From a checkpoint of a small mixture-of-experts model trained on Wikipedia: vocabulary 15891, a shared expert of 192 neurons.
Below are experts of layer 9 (counted from 0) of a mixture-of-experts language model. Rows are named router (the router's row for the expert), gate (a neuron's input weights, with its number), up (a neuron's input weights, with its number), down (a neuron's output weights, with its number) and show model dimensions 192-383. Each number is 128 + 24 x the weight over its row's rms, rounded and kept within 0 to 255.
Before each expert's rows: a language model's description of what the expert responds to; "comes after" lists some tokens at least twice as common just before its tokens as in all text. This comes from a sample of Wikipedia text that the model never trained on. Tokens count by the router's weight.

# expert 49
Description: Digits, pipes, dashes and field words in sports statistics and result tables, such as place, scored, debut, win, 2008–09.
comes after: " ", "|", "1", "0", " |\n", "2"
router [ 85 151 100 140 128 151 169  88 115 144 146 138 137 154 118 106 170 101 109 132 109 115 130 116 125  89 144 108 108 109 131 139 120 126 124 125 141 107 150 162 125 175 120 131 145 128 177 180 139 131 103 125 155 108 156 136 158 129 133 126  94 141 140 105 136 149 116 151 149 129 139 117 136 149 139 150 123 111 127  93 125 113 112  98 174  99 136 108 136  78 119 161 138  97 108 150 155 110  93 102 170  77 141 127 115 113 119 107 151 142 118 140 172 129 101  85 149 164 136 125 136 130 111 122 116 103 115 105 111 123 138 124 110 174 139 116 129 126 116 133 136 128 161 120 107 105 175 126  95  82 118 190 104 125  76 139 145  99 166  89 134 124 124 140 147  85 100 171 135 151 109 143 166 115 148 133 146 152 165 129 106 144 106 101 135 147 148 120 105 120 157 160]
gate0 [ 82 154  85 112 124 107 113  69 133 140 117 132 111 166 156 142  95 111 148  85 132  98 121 123 166 158 138 106 135 168 136 124 174 126 106  91 121 149 129 156 121 127 123 117 115 135 135 103 114  91 157  86 133 135 157 163 129  94 133 124 107  87 103  98 128 105 144 103 115 153 181 145 167  95 116 131 173 109 124 120 116  96 134 111 146 170 128 104  93 131 109 141 129 120 143 136 113 153 105 119 145  97  62 119 124 116 120 126 178 152 119 140  92  97  96 133 107 151 152 137  98 112  95 142 132 155  96 105  72 137 129 114 117 163 151 119 104 122 147 116 133 126 130 152 167 145 100 106 123 173 157 117 143 137 147  79 112 122 147 138 117  88 133 125  96 101 139 147 118 112 128 161 135 169 123 126 123 128 101 149 156 108 103 145 126  95 149 122 154 148 159 170]
up0 [ 88 134 104  93 132 153 111 109 140 142 178 136  92 119 140 141 108 132 137 106 149  92 133 122 192 162 150 117 121 104 146  83 120 116 115 145 134  75 120 158 128 152 106 108 129 149 162 146 142  98 134 176  69 177 143 116  71 168 142 109 113 143 105 106 162  85 140 134  97 121 135 135 100 124 163 118 155  98 162 118 111 133  86 132 111  91 147 137 111  99 124 138 127 143 117 131 160 101 110  99 162 127 116 116  89 139 148 132 171 163 113 108  98 133 129  94 157 140  69 119 115  95 135 121 116 176 132 118 131 121  78 119 123 136 125  82 151 132 129 164 118 132 165  91 143 100 121 112 129 124 107 112 130 168 132 115 134 139 159  85 122 172 100 131 132 163  89  95 134 121 132 115 135 144 165 118 149 121 137 124 128 120 131  92 110 157 166 105  74 154 108 110]
down0 [ 83 157 133 114 163 160 141 111 109 127 139 132  88 114  64  94 174 147 112 128 163 129 102 120  96  81 157 115 126 151 100 136  80  95 132 103 125 146 136 111  86 109 138 135 115 126 117  91 112 126 157 118 114 122 133 137 106 114  89 132 117 125 152 123 160  97 104 133 113 122 127 154 113 134 147 116  98 153 126 141 166 110 136 147 155 117 165 113 136 135  65 134  96 122 121  93  97 109 141 137 172  66 164 118 142 110 122 140 138 167 128 119 119 156 141 116 115 114 152  83 134 130 151  83 155  96 136 129 124 164 105 197 101 113 124 139  98 149 163 145 103 130  59  72 139 118 107 124 158 145 151 146 141 178  96 158 103 115 176 114  93 150 155 108 148 131 115 100 109 190 147 133 119 114 142 143 143 133 134 161 148 155 135 112 106 117 151 112 120 103 104 156]
gate1 [106 114 149 110 156 153 127 103 121 178 104 136 100 144 132 145 129 108  98 139 110 111 137  83 100 102 139 131 105 143  90 135 141 132 137 131 133  88 152 171 173 185  82 136 146  97 114 145 151 145 104 164 106 110 118 100  89 117 132 104  98  94 103  95 126 119 109  83 156 111 134 100 157  99  55 128 157 139 117 134  76 141 119  95 155 177 141 120 127 118 121  99 104  78 130 123 122 133 121 152 107 141 136 113 110 115 143 137 113 124 132 146 200 175 104 109 103 146 149 119  77 134  81 112 140 112 172 208 149 157 105 118 139 125 162 113 100 171 122  87 141 118  91  91 135 146 160 134 123 147 141 128 120 145  85 130 102  99 153 136  99 112 128 159 122  89 101 127 160 144 160 167 193  92 138 133 108 146 120 101 150 134 131 140  79 131 165 104 137  82 110 144]
up1 [105 146 127 110 201 106 125 150 120 150 144 101 125 147 157 123 139 160 114 139 127 136 127 124 135 133  98 108  97 144  96  81 150 126 120 156 152  67 141 130 105 104 133 141 151 137 118 154 127  69 123 106 129 126 106 121  96 154 104 124 146  94 121 160 151 134 148 130  85 191 165 136 138 102 150 125 132  84 165 126 100 116 140 154 143 143 128 170  89 136  94 116 141 151 100 129 122 140 127 114 158 164  94 138 135 136 123 112 106 150 122 133 102 125 139 107 125 146  91 137 107 114 164 114  83 102 116 139 148 115 148  99  92 120  98 116 159  61 133 168 155 131 125  95  85 112 158 119 152 132 147  95 128 115 107 126 158 116 150 136  76 106  93  92 117 135 146 148 121 114 112 141 138 125 134 132  85  89 123 111  75 138 114 104 139 105 142  87  84 132 109 134]
down1 [160 150 159 145 105 158 162  87 136 120 136 122 116 129 130 129 104 146 151 115 163  80 176 136  97 125 118  99 162 149 155 153  95 160 128 110 116 106 167 138 122 143 124 133 126 122 130 129 131 137 114  93 136 151  96 114 136 118 161 130 161  75 133 113 141 113 163 155 162 139 147  99 128 139 146 124 161 106 130 131 157 146 110 104  82 137 132 183 132 121 131 116 152 134 132 132  91 111 118 138 148 147 137 119 166 150 160 152  93  92 113 105 136 137 183 152 128 123 100 104 123 110 151 107 113 118 143 153 109 138 120 117 171 124 126 116 118 118 116 135 123 113 127 159 154 142 103 154 159 130 117 100 151 133 165  99  76 148 195 148 142 192  57 162  93 107 111 128 107 120 129 136 115 155 126 118 137 151 154 184 118 129 134 102  97  88 127  91  51 128 111 112]
gate2 [106 117 126 128 156 138 114 102 153 135 140 130 107 148 119 123 158 118  80  73 111 108 134 138  97 114 124 170 144 139 136 117 123  87 111 146 122 101 116 128 143 120 125 119 133 146 119 127 139 130 168  84 103  96 108 152 118 168 123 115 131 121 140 123 136 157 133 142  78 103 127 135 145 138 136 127 131 111 149 113  68 107 182 132 132 123  68 134 108  69 180 113 117 140 106 134  86 141 108 114 163 132 103 169  95 106 153 107 129  97 109 106 137 135  75  98 124 168  96 148 150 181 133 132 125 160 141 112 125 154 115 110 175 158  89 135 146  91 143 149 157 119 157 150 132  95 150 153 134 103 100 107  96 130 121  99 119  97 124 111 161 143 128 172 125 153 164 110 137 138 137 109 101 138 112 143 110 127 118 101  95 114 109 103 122 136 152 112 136 169 110 166]
up2 [141 157 105 127 121 120 135 118 106 120 126 128 156  98 138 135 107 125 107 129 153 118 126 128  81 117 102 145 116 126 131 131 155  98 152 116 153 154 134 153 158 136 161 135 129 110 105 133 146 159 145 144 159 153 117 143  84 130 152  70 134 112 123 140 149 156 132 137 143 145 136 135 113 145 139 143 166 131 155 113  88 130 131 113 152  84 101 104  88 139  95 155 166 112 115 105 119 168 111 152 120 167 155 127 131 127 139 131 125 150 116  88  67 122 131 120 131 161 105 182  75 127 102 132 111 130 107  81 128 107 134 101 117 137 156  94 175 136 105  86 118 102 135 111 131 100 165 153 105 117 101 109 181 118  91 111 177 133 151 124 107 141 102 117 114 136 106 122 125 144 138 121 182  97 131 135 129 133 137 135 134 134 111 122 101 119 139 138 161 114 176 142]
down2 [140 134  75 143 145 145 129 136 103 108  99 118 167 103 162 124 166 161 125  71 177 162 131  98  92 138 106 104  79 144 140 131 157 127 137 108 116 139 131 122 115 108  88 109  58 159 161 133 112  91 151 131 176 144 123 156 107 122 162 120 112 128 122 124 135 111 149  91 144 143 155  85 129 100 112 129 121 108 140 124 114 130 109  64 116 130 121 171 144  79 159 120 107 142 113 137 161  86  85 131  61 139 113 152 118 126 130 154 167 149 130 137 132 118 119 146 108 113 139 174  98 134  92 127  89 136  90 137 145 146  96  99 159 136 124 149 138 122 122 157 118 154 116 113  88 132 146 148 119  78 136 114  99 169  94 107 102 166 133 109 138 120 153 161 102 106 130 154 141 151 132 162 126 111 132  97 101 157 100  88 147 111 123  75 114 140 129 154 165  87 138 139]
gate3 [146 137 104  99 140 120 124 112 138 115 119 163 138 143 140 133 135 123 131 149 143 145 188 100 130 109 152 166 128 124 127 129 132 119  98 127 134 111 143 179 103 131 161 126 145 160 101 159  86  95 104 139 157 143 152 168 156 111 138 130 125 146 100 158 151 128 110 100 112 118 129 100 133 107 132 157 111 147 118 140 131 104 120 140 168 163 121 132 116  99 112 117 108 111 137 170 137  87 111 150 133 145 108 132 103 121 127 158 110  93  78 120 101 160 156 108 130 157 122 142 109 132 105 172 117 120 114 140 107 137 135 100 209 129 127 113 120 118 123 161 141 118 162 127 144 109 108 164 126 113  82 118  87 135 174 105 158 176 114 113 157 129 100 121  93 108 114 150 130 108  69 138 169 114 112 121 138 110 132 114 139 101 149 119 107 177 116 134 106  89 122 157]
up3 [131 146 101 119  85 140 131 142 150 132 102 139  83 193 124 157 168 150 139 113 104 133 110 111 107 116  97 125 120 144 125 124 115 131 128 145  90 163 141 140 146 165  95  95 142 112 140 147 107  79 179 145 112 119 116  97 121 113 138 111 145 109 127 158 127 189 152 122 113 102 118 136  79 153 106 128 111 122 131  94 133 116 147 172 117  89  78 148  98 116 122 128 124  92 149 156 125 104 102  79 176 148 110 147 178 126 188 145 139 126 101 112 131 145 157 187 156 117 122 149 161 150 155 161 128 142 130 156 106 166 147 169 144 129 145 138 133 135 132 112 101 145 129 107 183  83 143 163 143 108 124 138 138 133 152 140 123  93 161 128 128 162 109 125 121 155 144 126 139 135 119 168 100 137 124 113 108 125 139  86 122 147 115 151 131 149 153  90  99 127 150 117]
down3 [128 139  76 110 139 132 100 109 159 145  84 134 119 107 133 131 133 129 148 114 106 114 123 150 157 103 127 161 105 125 114  75 112 118 102 118 113  92 120 132 170 166 150 153 183 112 121 122 122 102 149  78 134 131 128 121 118 143 128 161 179 105  76 110 104  98 104 125 159 125 166 116 151 153 150 113 143 124 121 110  97 144 160 146 138 136 113  98 152 117 167 118 142 165 139  87 149 139 103  98 169 139 147 161 131 116 155 129  73 130  80 141 151  74 138 106 114 151 107 144 149  83 124 117 186 156 141 157 137 128 121  85 115 111 141 151 145 148 113 126 103 147 154 109 133 152 107 144 103 145 148 147 131 115 145 123  97 108 117 105 111 100 142 169 129  96 138  97 161 180 124 142 175 120 141  98 125 119 121 104 157  91 116 150 116 156 106 145 159 111 128 183]
gate4 [116 111 130 141 115 105 134  99 143 134 163 149 127 137 133 146 113 113 118 132 119 131 171 112 148 125 188 110 156 129 177 148 126 140 162 153 149 142 132 135 125 146 129 137 134 139 148 141 123 149 126 118 164  99  97 114 128  82  85 148 165 147  89 140 130 132 101 101 127 185 129  94 121 112 130 138 162 157 130  99 111 112 145 177 142  91 144 139  56  79  91  81 119  99 150 145 144  95 116 134 123  97 117 136 129  68 136 134 144  73 122 161 111 106 142  99 122  94 104 164 170 129 114 150 144 128 122 183 109 135 157 135 155 159 121 137  75 133 118 138 143 106 128 120 121 118 157 115 114 167 126 126 141 141 124 144 138 122 113 105 102 127 143 133  69 141 138 166  92 112 134 148  84 174 123 104 118 122  97 109 127  92  99 106 150 108 100 119 129 156 114 194]
up4 [ 88 113 136 144 113 142 149 135 126 132 134 108 128 131 140 141 154 121 125  96 150 142 139 101 133 145 122 104 133 152 146 154 170 153 104 137 112 148 132 152 131 164 150  98 137  95 134 118 128 125  87 117 103  95 145 148  99 121 118  99 151 139 128 126  81 152 106 143 117 105  99 103 131 142 183 110 130 131 121 131 137  88 149 129 139 148 130 156 144 132 128 152 139 149 126 101 128 136  80 127 116 119 145 108  75 102 153  47  97 129 123 139 138  93 163 100 147  72 114 118 187 125 188 102 161 136 127 125 170 148 108 107  75 161 131 145 141 163  98 141 119 123 149  95 117 142 144  94 145 130 157  94  96 171 137 121 127 168 150 103 127 114 161 116 129 153  92 153 130 123 136  88 114 151 122 112 123 109 134 122  70 144  95 138 113 118 100 131 133 149 133 140]
down4 [156 116 153 110  67 133 140 143 138 140 121  78 111 144 127 105 113 112 128 173 141 102  89 111 110 111 125 159 143 122 129 124 178 151 136 129 145 188 143 137  88 163 155 173 109 158 121 102 132 162 145  85 116 145 104 110 112 126 111 123 139 150 126 123 152 123  78 158 144 166 137 115 121 113 159 132 143 161 150 129  68 157 155 156 112 147 121 126 150 124 132 173 122 124 141 130 146 135 118 152 162 123  96 101 141 128 129 111 132 128  95 132 105  91 146 190 154 122 112 140 136 128 142 133  94 188 110 164 108 115 124 117 184 163 137 110 122 135 111 111 127 143 135 132 143  84 135 140 136 172 122 139 126 106 128 161 111 107 111 125 155 107 100 170  99 146 113 152 123 156 151 161 134 148 139 154 118 131 145  99 136 120 164  93 115 138 153 141 161 104 104 110]